Weights of a small mixture-of-experts language model, trained from scratch on English Wikipedia: width 128.
Below are experts of layer 7 (counted from 0) of a mixture-of-experts language model. Rows are named router (the router's row for the expert), up (a neuron's input weights, with its number), down (a neuron's output weights, with its number) and show model dimensions 0-127. Each number is 50 + 12 x the weight over its row's rms, rounded and kept within 0 to 99.
Before each expert's rows: a language model's description of what the expert responds to. This comes from a sample of Wikipedia text that the model never trained on.

# expert 24
What it handles: Separators, dashes, blanks and numbers inside wiki tables of sports statistics and election results, such as |---|, —, −, +, 0.
router:52 59 42 59 54 62 66 49 80 55 39 42 53 31 36 67 73 41 50 58 45 47 43 54 47 37 62 55 54 54 44 65 39 54 61 53 37 54 51 56 35 53 42 42 50 66 62 43 54 81 62 49 72 53 46 45 63 65 40 52 34 37 50 45 45 28 60 62 43 43 54 47 37 51 34 56 66 39 42 49 56 51 32 60 40 53 38 45 40 62 22 39 74 29 34 59 54 61 49 38 47 26 52 49 73 25 34 46 34 48 48 83 70 52 40 55 49 42 71 47 40 41 31 54 54 35 54 56
up17:53 30 49 79 48 55 47 21 39 48 60 40 59 38 37 24 47 43 53 52 40 40 62 72 63 59 14 50 43 44 54 51 52 53 50 64 51 23 69 54 60 51 57 75 54 41 31 49 51 36 53 36 55 36 71 57 63 45 52 58 51 59 71 47 51 62 54 42 28 75 66 50 46 35 45 62 65 48 52 58 48 68 62 65 66 46 54 51 50 50 46 42 65 47 65 46 49 57 39 46 36 53 40 48 28 33 41 53 32 34 66 39 61 52 36 51 54 49 56 36 26 51 49 48 59 28 45 46
down17:52 64 43 71 41 72 44 35 52 55 60 57 39 47 36 57 51 35 52 49 55 46 37 45 65 62 78 46 47 31 50 42 85 40 64 61 54 25 57 49 46 61 35 36 45 46 37 31 62 43 62 67 60 65 40 39 55 41 59 62 57 63 43 42 30 45 56 65 50 69 53 74 50 48 59 44 54 33 53 36 16 32 37 47 48 60 62 59 58 55 61 62 46 34 30 50 39 53 37 65 57 52 46 51 46 42 60 42 63 67 44 43 40 43 58 57 42 50 44 33 69 41 50 51 34 23 62 60

# expert 42
What it handles: Single lowercase or capital consonants beginning a word, often before its rest, such as d in d'Or, f in firefinch, W, t.
router:62 65 34 59 47 61 80 27 48 60 56 38 54 37 49 55 70 42 55 57 43 43 60 61 38 25 61 51 48 37 37 51 28 55 65 58 21 52 55 53 58 66 55 58 56 56 60 58 58 50 63 53 63 59 54 37 74 52 50 51 41 44 45 31 42 49 60 50 49 31 70 36 48 50 32 64 75 54 58 38 44 68 36 48 37 35 39 43 43 57 48 51 57 37 44 63 63 45 41 32 52 37 79 38 65 47 41 43 38 46 27 70 63 41 42 60 60 27 40 35 49 48 24 55 47 56 55 57
up1:61 57 64 62 63 51 34 66 49 68 57 68 45 50 48 55 35 56 43 64 35 46 53 56 35 37 51 47 38 51 37 43 46 56 46 54 59 56 48 27 52 58 43 45 67 61 33 39 44 38 64 38 41 34 34 31 55 31 55 71 51 43 49 80 48 34 48 68 47 64 61 60 40 68 54 29 70 53 36 45 50 47 54 58 32 53 57 40 51 31 44 61 50 69 55 68 52 67 49 51 38 33 53 56 57 39 63 59 43 76 36 65 54 51 49 48 36 41 74 26 38 24 69 45 33 67 54 43
down1:36 64 40 58 31 23 58 58 58 56 37 56 75 51 66 45 42 54 77 31 52 67 60 44 56 50 64 61 39 68 76 47 57 60 54 48 43 72 53 45 77 61 48 50 51 44 41 16 52 29 49 50 52 54 53 44 40 63 46 67 57 59 54 50 43 52 32 48 67 38 44 49 60 60 70 23 38 63 60 40 45 37 51 50 65 41 50 29 42 34 38 44 58 57 62 49 40 44 28 45 46 47 35 62 43 64 42 40 36 60 38 56 59 58 46 54 49 48 53 50 63 40 53 40 37 58 55 17

# expert 21
What it handles: Middle syllables of personal and place names after a capital onset, such as Ch-amb-ers, And-rew, C-ock-burn.
router:47 63 39 62 49 53 62 26 78 45 68 52 41 37 45 62 48 59 55 67 52 51 45 56 36 50 64 60 21 34 55 63 38 59 55 63 52 38 81 64 42 69 57 49 60 70 58 50 73 53 70 68 81 67 57 43 60 49 25 29 41 36 46 42 45 49 41 31 36 38 51 43 47 43 48 60 70 62 47 32 53 48 44 49 58 43 42 40 32 50 37 58 64 48 42 58 53 50 52 33 48 50 56 56 63 41 31 40 29 58 45 52 64 48 41 57 55 48 59 52 45 35 36 66 30 62 58 52
up0:41 60 50 36 62 60 57 41 43 50 59 34 51 41 60 56 38 58 51 46 59 52 49 85 31 36 51 55 39 45 85 40 42 46 73 50 74 34 53 72 41 59 55 38 19 49 50 38 46 69 48 52 35 47 54 52 50 54 49 48 53 42 62 49 37 53 35 72 46 38 58 52 47 25 70 44 66 67 46 55 42 76 49 44 47 66 51 43 37 63 31 44 35 59 57 69 51 57 35 47 54 25 46 57 31 57 41 48 51 49 40 63 60 45 49 55 33 50 37 36 48 56 69 71 28 53 46 50
down0:46 45 50 74 22 63 35 58 49 49 31 47 48 43 56 36 58 61 44 37 48 48 23 61 74 56 50 65 42 48 58 55 52 61 51 61 55 33 13 35 43 28 57 50 47 74 48 49 54 48 41 46 23 76 53 52 33 67 61 60 53 45 44 62 44 57 75 66 57 65 56 48 45 42 58 51 42 48 50 34 56 54 60 64 40 60 43 60 75 61 41 42 52 50 55 34 57 52 45 56 40 43 38 40 65 50 54 42 38 44 47 69 62 50 67 65 66 55 21 35 49 41 33 67 44 44 48 61

# expert 26
What it handles: Single p, b, m letters and prefixes like ab, exp, dep, rep, e.g. b-p in gene tables, pro-p-osal, lb.
router:54 70 31 65 53 56 58 50 62 69 45 42 67 49 48 44 47 45 59 49 53 51 37 64 34 45 45 48 38 46 52 53 29 73 58 62 32 50 58 57 47 55 49 36 66 67 57 49 50 47 66 65 69 72 50 36 58 79 50 52 50 42 64 38 29 35 59 44 60 36 70 36 52 62 50 64 58 48 58 24 57 48 35 72 51 31 47 32 43 52 54 60 65 38 43 49 73 58 46 38 31 36 50 62 72 50 27 48 39 74 46 48 46 42 34 45 54 55 67 39 43 35 52 44 25 38 58 62
up0:59 31 50 54 55 29 43 52 44 57 60 38 67 52 37 33 48 51 65 49 42 59 61 49 62 35 43 35 51 36 56 57 24 47 39 55 41 45 41 49 45 87 58 56 49 56 58 34 53 35 72 53 69 72 36 19 63 49 75 26 54 52 32 46 42 58 63 42 58 45 33 58 49 60 45 70 58 43 56 56 65 40 39 62 34 49 56 52 71 59 61 63 49 45 45 49 52 33 47 41 45 34 44 50 65 37 56 34 34 35 58 41 61 56 69 35 57 62 64 55 57 51 33 71 54 64 44 64
down0:36 52 56 38 48 60 39 42 48 77 55 66 49 65 63 54 55 60 33 39 41 31 57 30 30 53 49 39 33 36 38 59 44 58 62 64 42 30 38 62 63 27 65 61 42 36 46 38 49 63 56 53 30 79 52 58 46 45 27 50 50 33 44 58 36 64 56 37 58 50 27 65 66 50 65 53 55 40 49 70 64 59 50 57 59 34 43 58 42 58 40 37 44 59 54 63 47 42 41 51 60 59 51 73 61 69 33 42 46 55 53 65 75 64 52 51 78 52 39 53 31 36 36 45 55 41 39 50

# expert 43
What it handles: Pieces with r or st, mostly the letter r after a consonant inside words (T-r-ack, bank-r-uptcy, P-r-imal), plus St, st, tr, dr, pr.
router:57 66 39 52 75 41 80 64 45 61 54 35 58 34 53 50 64 58 54 63 48 45 33 47 56 47 61 54 55 55 50 51 34 50 72 62 49 49 46 60 59 73 63 52 66 48 52 55 50 50 79 60 67 54 40 42 53 59 40 34 37 43 40 41 46 34 47 37 48 41 62 25 39 45 47 78 65 40 52 35 56 56 35 64 58 44 32 43 51 74 29 63 72 42 61 54 58 53 36 39 34 32 54 48 53 45 35 59 51 49 32 61 57 40 20 60 36 50 47 51 25 35 47 38 53 44 64 61
up0:52 37 51 54 45 39 53 61 41 38 52 61 69 56 51 46 52 44 56 51 45 50 69 48 59 52 58 54 37 48 79 60 62 59 71 65 32 43 66 71 60 64 51 64 60 34 65 56 40 56 53 20 36 69 27 48 37 54 41 30 54 40 46 69 43 36 53 52 75 43 38 58 50 51 46 53 43 31 51 46 67 58 34 49 69 39 44 55 48 43 61 44 57 33 61 69 69 64 54 37 57 36 43 56 56 63 32 47 50 61 24 36 50 50 23 49 66 56 45 45 31 42 42 47 74 49 29 57
down0:57 58 61 46 18 48 47 45 60 45 49 31 25 52 66 55 50 70 53 49 41 23 41 38 43 53 67 45 44 44 54 42 44 37 44 32 41 64 50 39 53 50 34 48 47 61 54 66 29 35 34 64 67 58 59 40 58 54 45 64 58 36 68 43 43 60 48 42 22 61 45 83 67 49 46 53 49 44 40 63 63 49 43 38 66 57 45 30 60 47 38 58 79 60 49 62 40 42 42 65 45 55 59 55 80 53 72 46 36 44 35 49 43 43 69 40 58 41 73 45 68 51 52 61 53 55 48 48

# expert 6
What it handles: Digits and symbols in geographic coordinates, measurements and table cells, such as °N, ′, ″, decimal digits, km² brackets and spaces.
router:63 53 36 54 51 60 64 43 61 54 54 42 54 46 47 63 85 55 60 52 55 43 48 52 46 29 54 37 51 50 72 67 23 50 50 59 30 46 47 61 43 52 56 67 78 66 59 49 52 52 70 50 73 56 56 54 65 56 52 51 31 42 47 42 42 54 51 35 49 48 57 53 38 41 51 73 56 48 53 52 51 45 47 67 37 28 36 38 40 60 57 58 62 36 46 49 59 48 42 44 36 30 51 59 64 33 31 58 31 70 13 64 67 32 35 50 41 49 55 65 51 42 25 40 29 49 46 63
up16:54 64 69 46 66 59 48 48 55 52 66 43 62 34 60 58 58 58 48 50 41 25 57 60 55 53 51 38 60 62 54 61 43 66 34 63 29 41 46 55 43 43 55 56 47 86 55 37 35 49 43 38 60 38 46 50 62 43 59 44 39 53 54 60 34 40 50 53 69 62 67 60 47 45 36 53 54 62 67 74 41 27 63 66 45 50 39 42 55 58 59 46 37 34 22 29 59 47 24 54 56 61 52 51 61 26 46 74 47 53 30 61 59 06 51 60 45 54 51 52 56 50 45 40 45 47 45 32
down16:55 52 57 58 48 15 62 20 54 41 50 58 52 55 55 60 46 30 37 62 69 31 76 49 52 23 52 55 60 57 43 41 44 38 36 46 61 61 55 59 48 49 49 65 46 55 39 56 54 59 34 48 33 57 53 49 48 48 51 74 49 74 43 51 42 53 52 56 40 50 51 65 41 61 39 60 42 52 55 48 50 43 70 43 61 45 34 53 65 63 65 75 52 30 36 32 15 61 42 54 42 28 48 51 43 54 54 41 46 55 35 44 60 43 42 58 55 62 67 70 53 43 56 48 59 90 44 40

# expert 17
What it handles: Opening lowercase pieces m, c, p, ar, col, comm of a word split by the tokenizer, as in m|other, c|ourtesy, ar|rives.
router:66 68 52 57 63 65 63 36 53 43 49 42 67 45 62 57 66 46 60 67 44 46 41 54 27 44 49 44 50 58 48 51 54 67 55 57 26 38 52 57 52 48 68 47 62 44 77 54 52 49 49 57 70 66 61 53 57 52 41 34 24 44 60 28 41 36 51 51 38 49 63 23 52 53 42 86 59 38 40 34 46 51 45 64 57 55 51 50 38 63 35 68 57 35 54 56 77 77 32 30 50 31 51 52 68 36 40 39 40 61 42 60 47 41 40 46 43 38 42 49 31 41 39 41 48 35 57 39
up0:43 43 56 43 58 68 59 58 67 58 65 68 59 67 54 44 45 56 54 44 45 32 39 33 57 35 44 44 31 46 70 46 41 42 43 40 46 55 57 84 37 50 42 36 61 58 59 47 50 59 50 63 54 50 55 72 61 80 58 39 32 34 37 46 41 37 54 36 66 45 53 24 53 76 42 62 60 60 50 49 38 26 38 62 67 45 46 54 60 58 34 65 70 54 60 48 61 51 39 52 55 58 55 23 79 32 38 35 34 52 48 49 38 26 43 56 64 54 48 62 49 54 44 42 48 45 48 64
down0:31 57 41 62 56 50 31 65 37 58 49 49 53 39 58 39 69 52 69 61 33 42 65 63 66 80 65 50 64 44 42 48 43 64 50 42 66 65 67 45 68 49 57 44 58 40 49 56 63 42 51 43 54 53 39 15 47 26 65 58 49 57 53 49 55 64 45 62 43 45 38 52 55 27 33 18 55 56 49 66 51 45 55 42 50 71 62 57 47 48 44 56 44 59 45 49 35 46 58 33 43 56 25 56 49 60 45 46 35 45 41 62 68 47 38 52 26 53 52 27 61 39 51 53 50 65 15 58

# expert 54
What it handles: First three digits of years in birth dates, lifespans and release dates, such as 195 in born 1958, 193 in 1884–1932.
router:72 61 24 46 45 58 58 52 73 64 59 40 61 44 50 61 67 73 74 50 32 38 31 45 30 51 57 48 46 52 39 60 29 48 49 60 52 62 39 58 40 53 54 67 47 53 56 54 56 60 54 55 55 67 42 52 67 52 51 39 35 52 50 46 46 45 49 59 41 54 81 48 43 46 38 63 73 55 49 41 64 60 41 65 56 29 38 49 30 56 34 52 51 34 57 58 67 68 34 35 28 39 57 44 68 42 34 51 35 58 48 61 45 40 32 63 44 34 63 56 49 28 25 53 33 55 71 42
up0:69 56 56 33 49 49 58 40 53 59 78 39 78 47 57 51 56 40 64 63 42 44 41 55 31 46 61 55 54 49 45 63 33 38 62 37 44 47 53 47 30 68 57 80 36 65 64 76 33 52 46 43 46 61 36 48 42 44 45 43 41 57 53 50 36 26 46 48 34 49 64 49 34 46 59 36 54 56 48 44 64 47 19 65 35 42 65 53 63 61 56 39 28 49 53 32 67 56 24 40 59 47 60 25 35 44 35 41 66 40 61 37 57 55 37 70 57 62 47 48 53 59 47 39 66 59 49 59
down0:43 54 69 32 26 50 66 46 48 37 40 43 43 43 50 54 33 37 53 66 57 64 62 68 45 54 27 35 63 42 53 38 49 60 25 63 44 44 50 42 53 64 43 47 37 36 56 48 37 34 48 44 53 49 56 41 40 63 76 51 72 56 49 40 59 53 61 76 61 35 53 54 63 47 38 40 43 38 38 46 50 68 83 46 48 68 55 59 75 68 30 64 65 31 43 52 47 42 28 43 46 64 42 56 58 57 55 64 47 57 60 47 62 29 42 51 63 53 54 25 54 73 43 43 40 50 58 47

# expert 47
What it handles: Pieces with l or g, either at word start or word-internal el, as in -l|ength, short-l|ived, vess|el, mod|el, g|reen.
router:56 70 54 40 65 59 67 45 52 80 75 40 66 45 39 67 58 72 42 68 42 52 63 69 43 43 62 35 37 39 56 50 30 43 60 63 32 48 45 69 45 36 47 56 70 71 47 62 58 46 52 40 71 71 50 41 58 51 36 46 52 46 50 49 41 53 73 36 60 27 77 19 32 49 43 79 56 51 47 31 42 59 47 63 44 46 58 39 43 64 43 52 53 37 54 59 51 60 44 42 53 29 57 65 47 29 40 46 40 54 47 60 53 55 45 49 45 42 54 36 43 40 43 36 42 44 47 52
up0:74 44 54 69 45 32 28 66 38 56 46 45 52 50 49 69 43 29 60 46 53 33 55 58 30 60 38 47 50 52 46 63 52 61 58 55 47 52 52 37 59 59 37 53 60 50 68 58 37 62 34 45 47 58 39 39 74 51 53 43 51 35 62 64 48 44 73 53 72 46 58 74 54 30 22 58 49 47 49 52 74 44 64 58 36 65 52 61 42 53 53 76 47 43 50 59 61 59 56 37 49 60 54 31 63 54 41 49 61 40 48 65 47 44 49 41 44 45 52 43 30 70 64 24 47 31 33 16
down0:51 49 46 46 58 36 51 58 50 66 43 54 58 43 50 49 68 40 35 52 63 71 54 25 77 58 63 81 57 35 57 43 68 63 53 42 47 48 36 40 63 36 59 52 48 46 49 25 32 53 74 32 37 51 43 37 47 48 58 47 32 42 44 40 79 54 56 41 48 68 27 49 31 54 56 56 61 39 41 52 61 54 54 78 58 46 43 62 35 43 48 55 58 59 65 53 48 87 56 67 56 55 45 41 42 49 48 44 58 63 25 31 28 35 47 45 48 59 40 42 46 45 57 36 63 42 40 41

# expert 4
What it handles: Short letter pieces inside proper names and foreign words, often after a capital, such as Col-og-ne, Or-z-abal, Luc-ian-o, Cal-h-oun.
router:54 86 52 50 52 52 68 35 69 70 70 57 65 40 49 76 47 48 43 65 56 52 39 71 30 57 58 47 29 46 68 61 45 50 65 50 46 54 51 50 46 36 61 59 56 69 55 67 56 56 66 68 60 78 57 38 42 48 37 32 50 40 50 35 52 48 55 38 45 39 55 53 27 45 41 61 51 56 42 39 59 63 36 47 52 46 32 45 41 57 39 68 66 46 52 65 36 52 34 39 39 37 80 48 54 52 18 37 38 63 41 63 47 56 39 41 46 38 64 50 43 45 32 47 40 36 45 49
up1:55 64 64 64 50 56 47 41 57 79 59 51 68 39 74 52 43 51 53 63 56 46 54 68 63 55 41 25 46 39 37 45 65 53 46 33 59 63 36 61 60 36 55 60 46 53 64 51 41 72 60 51 40 60 40 61 31 24 55 37 60 40 70 46 57 70 43 42 19 52 35 44 43 25 40 57 40 52 69 29 66 75 40 37 49 53 38 61 31 66 61 44 43 39 50 64 50 50 31 55 48 59 41 49 61 44 43 50 54 59 42 67 38 39 68 55 53 41 52 39 32 49 44 49 72 40 61 42
down1:43 47 40 55 58 63 48 56 51 52 41 45 73 36 58 48 58 44 61 41 38 39 38 68 60 48 49 63 71 30 32 31 54 45 34 55 47 21 49 28 47 38 71 45 49 35 64 69 40 47 50 40 48 48 59 58 33 77 55 59 45 59 65 75 66 61 55 33 63 55 55 39 56 51 39 40 43 28 58 44 48 52 40 45 62 42 47 51 74 38 67 22 42 33 51 46 48 46 51 63 49 47 40 52 53 68 57 64 35 55 47 54 44 63 42 45 62 61 53 61 46 67 19 38 34 71 53 68

# expert 37
What it handles: Month names in dates, unit abbreviations such as ft and mi, coordinate digits and degree signs, and number cells in statistics tables.
router:64 65 30 64 55 69 69 41 70 64 39 54 46 37 45 60 59 55 47 60 58 55 43 42 42 31 44 48 45 41 55 56 38 62 56 68 34 60 48 71 26 68 55 58 67 77 86 47 42 58 65 68 70 52 41 40 54 65 49 50 47 44 55 43 42 39 55 51 41 52 59 48 49 47 46 51 54 55 36 34 65 57 35 59 48 34 44 40 45 55 22 59 62 35 37 63 56 50 49 44 23 36 51 45 66 44 43 54 47 70 42 76 62 36 41 53 44 43 71 45 40 48 35 51 25 44 53 51
up17:43 51 66 61 69 39 54 51 39 60 55 55 65 27 50 57 49 60 18 49 50 42 46 71 32 32 31 45 66 42 31 64 65 44 40 53 52 43 47 54 46 51 42 47 51 62 55 23 56 66 54 33 71 53 50 36 36 51 67 61 65 63 38 42 33 49 41 65 52 23 46 29 47 49 27 47 55 76 49 47 40 65 56 54 45 45 27 38 39 67 55 59 55 49 54 86 50 41 51 47 51 33 48 40 33 62 56 63 43 67 51 56 52 52 46 52 58 52 58 60 22 43 47 47 47 67 50 37
down17:43 49 58 48 43 48 45 49 64 35 69 49 22 73 63 70 52 55 32 31 70 44 45 64 52 55 53 61 37 39 48 47 43 67 53 65 59 47 62 23 29 60 48 60 60 39 42 44 59 65 52 56 49 42 42 36 39 55 48 18 43 54 49 64 46 54 51 25 45 57 50 34 37 42 47 50 42 51 57 48 81 59 22 50 58 48 47 37 40 75 56 50 30 57 76 35 45 53 48 54 53 32 43 53 60 59 63 61 69 45 62 56 62 35 30 49 39 39 56 41 50 51 54 66 70 51 32 43

# expert 10
What it handles: Table row ends, line breaks, paragraph ends, closing heading marks and quote or apostrophe marks, such as You'll, "== Description ==".
router:45 55 36 54 67 48 46 37 65 50 56 41 59 43 44 49 51 36 46 46 51 36 48 65 51 35 46 55 41 44 63 61 44 47 50 54 48 54 46 62 57 69 59 65 54 73 75 58 45 76 56 44 71 61 52 49 75 62 46 57 41 37 55 44 19 39 52 48 31 38 61 53 32 43 39 70 59 49 47 55 62 55 38 68 55 55 34 29 51 66 16 41 60 22 32 64 53 71 35 47 31 37 65 66 67 52 45 52 55 60 40 55 63 47 38 69 37 46 52 51 37 42 37 41 42 33 57 53
up0:62 45 47 39 51 48 50 40 49 50 69 40 61 59 36 44 25 38 53 56 48 54 51 53 62 62 48 24 62 46 63 59 49 59 34 45 51 58 31 91 73 65 56 48 68 58 51 48 43 47 42 60 22 68 55 49 33 43 64 64 41 35 68 43 49 39 59 73 31 43 63 26 49 37 40 62 61 58 44 38 44 51 58 46 44 64 45 51 55 45 34 27 37 28 58 57 61 51 43 49 49 36 67 61 33 54 35 46 57 65 47 54 49 40 27 67 57 43 59 42 28 34 39 58 38 54 43 48
down0:57 44 55 68 68 74 22 62 42 58 51 55 32 55 29 48 48 53 52 26 54 34 65 44 74 42 57 53 45 49 45 57 53 60 41 47 55 54 61 20 36 34 32 61 48 64 47 66 44 58 50 65 47 40 65 56 35 50 47 42 31 54 62 34 25 40 44 42 47 58 51 59 56 51 60 57 61 59 52 49 41 50 40 46 55 39 53 46 89 48 63 47 49 64 42 22 54 32 45 62 44 73 47 55 74 53 28 55 42 47 34 36 52 53 52 44 55 58 59 39 53 42 42 62 60 33 70 38

# expert 32
What it handles: Capital letters or first-name pieces starting personal and place names, such as John, Mich-ael, Wh-ite Plains, N-atalya.
router:59 69 52 54 67 56 60 50 59 59 78 39 62 32 49 67 54 58 51 61 48 51 52 61 47 26 64 40 32 50 65 57 30 43 56 51 49 50 51 63 42 52 63 51 57 58 60 48 70 41 43 50 84 57 42 47 68 71 30 54 34 27 51 54 36 38 59 58 58 28 68 48 49 54 57 72 54 37 42 48 45 64 41 69 59 45 31 46 25 53 37 51 59 44 47 64 63 59 47 37 52 36 75 44 51 39 37 47 49 50 46 68 55 35 29 65 49 41 40 50 54 49 24 56 26 35 53 46
up1:74 35 51 59 32 60 44 43 43 66 41 41 39 68 53 36 57 80 47 42 17 58 48 55 69 40 59 46 53 37 47 51 68 62 56 44 52 60 64 55 65 55 53 44 43 60 44 42 61 51 44 58 62 40 35 47 47 55 36 40 30 57 37 53 38 67 58 45 32 24 46 64 35 44 52 54 79 68 38 46 42 64 66 60 42 40 35 49 60 65 42 62 53 68 57 44 60 41 47 59 51 54 43 47 60 75 38 27 51 35 27 44 39 41 47 27 43 47 57 30 56 45 29 42 42 51 56 39
down1:40 53 47 41 53 41 51 32 41 57 56 55 41 53 58 47 74 39 53 40 46 63 57 63 53 54 38 39 70 53 47 57 32 82 26 54 79 59 34 44 71 42 56 31 55 60 53 66 51 51 33 51 61 48 46 47 48 48 58 67 44 59 68 55 42 38 47 30 43 53 52 45 63 57 41 55 43 49 43 42 72 48 66 38 57 41 41 47 47 49 26 51 57 53 43 42 49 61 48 63 38 79 53 43 54 75 90 36 44 45 27 52 53 70 26 38 50 53 56 43 35 53 40 38 39 39 45 71

# expert 16
What it handles: Middle word pieces like ad, n, m, il after a first syllable in names and words, such as ball-ad, Brig-ad-ier, Den-m-ark, Hadd-ad.
router:58 51 47 62 60 68 53 34 63 51 49 53 48 43 59 54 56 56 75 59 46 52 51 54 45 36 69 51 50 50 50 67 51 66 58 53 44 48 65 74 42 63 58 65 58 61 51 53 52 45 63 44 68 61 62 45 77 63 27 23 35 44 42 51 39 57 42 51 48 51 67 43 45 41 40 53 54 40 52 27 59 43 37 64 54 31 30 24 38 51 40 51 77 48 45 65 61 63 37 55 43 38 69 58 38 42 10 45 36 60 51 55 60 50 34 39 43 27 66 56 63 31 41 48 33 42 48 58
up1:61 62 36 46 52 47 40 46 55 68 36 52 38 48 36 48 76 39 59 61 51 47 72 37 45 30 58 43 38 45 53 42 61 53 50 57 44 44 57 65 29 53 51 56 44 26 61 38 71 29 48 39 63 67 46 27 59 57 61 46 36 32 32 71 46 59 60 65 62 41 80 55 45 42 46 52 31 62 55 35 53 43 47 46 54 57 58 53 45 49 61 44 57 39 58 73 22 44 46 71 49 50 42 36 46 41 30 49 46 80 26 57 54 47 41 62 42 56 55 69 76 42 36 38 53 51 51 53
down1:42 59 44 47 46 55 54 56 52 53 61 47 54 55 67 67 60 41 44 53 40 56 44 35 66 65 38 46 49 46 65 69 49 57 42 48 52 60 43 46 44 67 45 39 30 23 37 41 44 58 23 55 51 59 35 52 50 36 50 51 68 48 48 43 49 51 55 76 77 68 38 54 44 61 47 60 46 72 53 62 68 30 69 52 25 25 54 72 45 45 53 47 41 26 61 39 45 42 50 46 56 43 53 20 67 52 72 40 43 63 58 40 53 64 42 54 57 64 49 46 20 50 53 30 23 55 48 58

# expert 39
What it handles: Lone capital letters opening a name or word, often after a pipe or comma in tables, such as C-atnipped, T-aylor.
router:45 56 47 60 49 64 67 37 53 59 78 33 64 39 58 54 64 52 76 58 49 54 41 64 29 34 61 40 41 46 60 49 42 51 73 58 36 58 57 63 36 58 66 64 68 53 66 66 70 56 64 51 65 81 40 55 60 57 48 54 51 30 59 42 37 64 50 47 26 37 59 30 49 40 36 63 59 52 48 37 40 61 37 55 58 44 29 53 55 51 44 59 53 38 52 54 71 60 20 35 49 44 63 49 65 28 41 43 34 47 25 63 49 42 36 47 48 40 50 48 40 51 36 49 34 51 56 53
up1:53 33 46 48 43 60 50 46 61 33 62 37 59 53 37 47 40 55 37 69 38 37 54 33 52 47 58 32 34 40 49 47 57 61 80 49 52 46 63 61 53 63 47 36 58 50 44 44 58 56 55 40 43 49 39 44 39 40 38 47 32 21 77 57 56 47 60 56 57 64 60 60 81 40 42 46 48 60 59 46 71 54 73 48 54 80 55 45 50 46 59 62 57 38 46 54 56 53 55 67 75 54 55 62 18 46 40 48 33 44 72 58 55 34 45 53 47 17 44 63 36 53 39 26 45 34 54 52
down1:50 46 63 39 42 46 47 59 58 58 31 26 45 52 39 38 37 68 75 33 56 53 33 75 65 55 56 42 72 46 38 34 36 54 50 66 54 35 41 55 41 54 36 31 53 59 56 47 48 59 60 39 69 50 62 61 58 61 56 53 42 42 44 63 49 44 47 54 50 62 48 44 39 37 69 54 52 50 32 38 73 57 45 32 57 53 49 36 26 64 27 63 50 52 35 56 53 46 74 40 53 40 65 54 60 68 31 73 41 47 64 60 71 63 27 51 55 50 63 63 25 47 28 52 52 46 35 62

# expert 59
What it handles: Word-final suffixes such as ory, al, ate after stems (Categ|ory, cylindric|al), plus numbers, symbols and accented bytes in tables.
router:53 66 55 63 69 54 75 34 68 56 54 54 45 34 57 50 46 60 78 55 38 69 43 62 50 35 69 60 53 61 56 69 45 65 47 65 35 62 43 64 33 53 46 47 53 78 71 63 58 56 70 60 58 51 44 35 45 60 25 61 55 37 56 45 38 48 50 46 39 29 59 45 37 53 40 59 53 46 42 54 68 44 28 53 38 39 30 56 61 70 31 58 42 47 55 58 55 62 38 36 33 36 67 54 49 29 36 42 42 56 34 70 45 46 38 46 40 35 56 42 39 47 28 56 45 37 56 54
up0:75 70 67 53 51 51 47 27 43 55 38 41 27 39 54 66 44 35 45 59 44 61 50 57 47 52 50 37 54 32 52 48 45 89 60 47 60 49 57 64 59 37 46 53 55 26 50 49 65 45 69 55 45 78 41 42 43 48 38 72 41 45 40 55 68 38 44 66 53 28 62 45 65 45 38 56 58 49 65 42 68 59 66 56 42 28 38 63 46 55 44 47 38 28 45 48 42 50 28 43 36 31 55 42 59 50 74 41 66 46 47 46 56 60 32 48 66 60 47 30 63 56 53 25 52 53 56 47
down0:37 51 56 67 54 28 22 23 50 66 60 54 46 56 54 64 27 60 41 30 39 47 54 59 42 63 35 57 53 34 45 56 53 53 44 52 70 62 31 50 51 55 56 45 55 36 61 64 60 41 57 48 82 51 08 42 55 48 74 52 52 50 52 50 70 51 54 26 56 44 65 35 63 57 51 69 43 42 76 30 46 43 39 57 39 37 64 54 55 53 45 52 51 47 52 53 42 55 63 56 49 66 62 55 55 37 32 53 52 42 50 48 51 45 52 59 54 37 65 15 58 51 28 53 53 57 47 55

# expert 12
What it handles: Second word pieces right after a capital initial in personal names, such as M-ic-ah, Mar-g-aret, J-ud-ge, L-es-ley.
router:53 68 34 52 47 62 66 36 62 42 73 51 48 46 58 68 58 54 75 54 59 45 34 56 46 46 59 52 30 57 59 64 42 59 79 68 46 49 59 63 26 54 60 49 52 60 49 63 65 53 61 51 50 66 53 46 68 55 53 47 34 33 40 28 38 42 54 42 37 44 56 43 35 32 48 60 60 51 55 44 57 53 47 54 54 48 34 24 39 59 51 64 89 51 54 58 77 40 50 28 37 36 66 52 68 37 21 50 35 63 48 58 58 56 41 44 36 47 49 42 37 34 42 61 41 44 55 53
up2:53 59 55 41 56 43 39 26 40 40 52 95 30 41 44 65 63 42 56 49 46 58 33 35 44 49 57 49 34 44 60 75 54 59 52 65 49 32 59 44 39 61 50 36 31 59 56 32 47 34 56 68 68 29 60 66 58 63 44 36 44 41 35 45 41 53 41 31 48 59 44 48 49 42 27 53 57 40 56 42 55 51 51 69 60 63 35 31 53 42 39 58 84 36 33 30 54 56 60 44 56 44 53 74 53 63 47 70 57 57 45 49 34 42 41 43 59 53 64 57 62 49 51 41 62 48 57 48
down2:23 50 46 64 45 51 39 79 31 55 21 52 51 55 45 75 46 61 44 41 49 56 53 60 53 74 52 30 47 43 43 56 58 45 50 34 64 47 61 61 56 50 46 60 52 23 42 39 51 49 12 47 70 59 50 41 39 48 55 61 42 60 60 70 43 57 59 49 37 63 33 48 55 28 66 41 41 41 37 40 53 70 46 71 36 49 39 69 70 50 71 56 48 44 52 43 54 51 54 40 39 41 43 62 55 39 45 43 48 50 40 66 65 50 34 49 53 63 63 41 52 60 44 18 45 62 56 66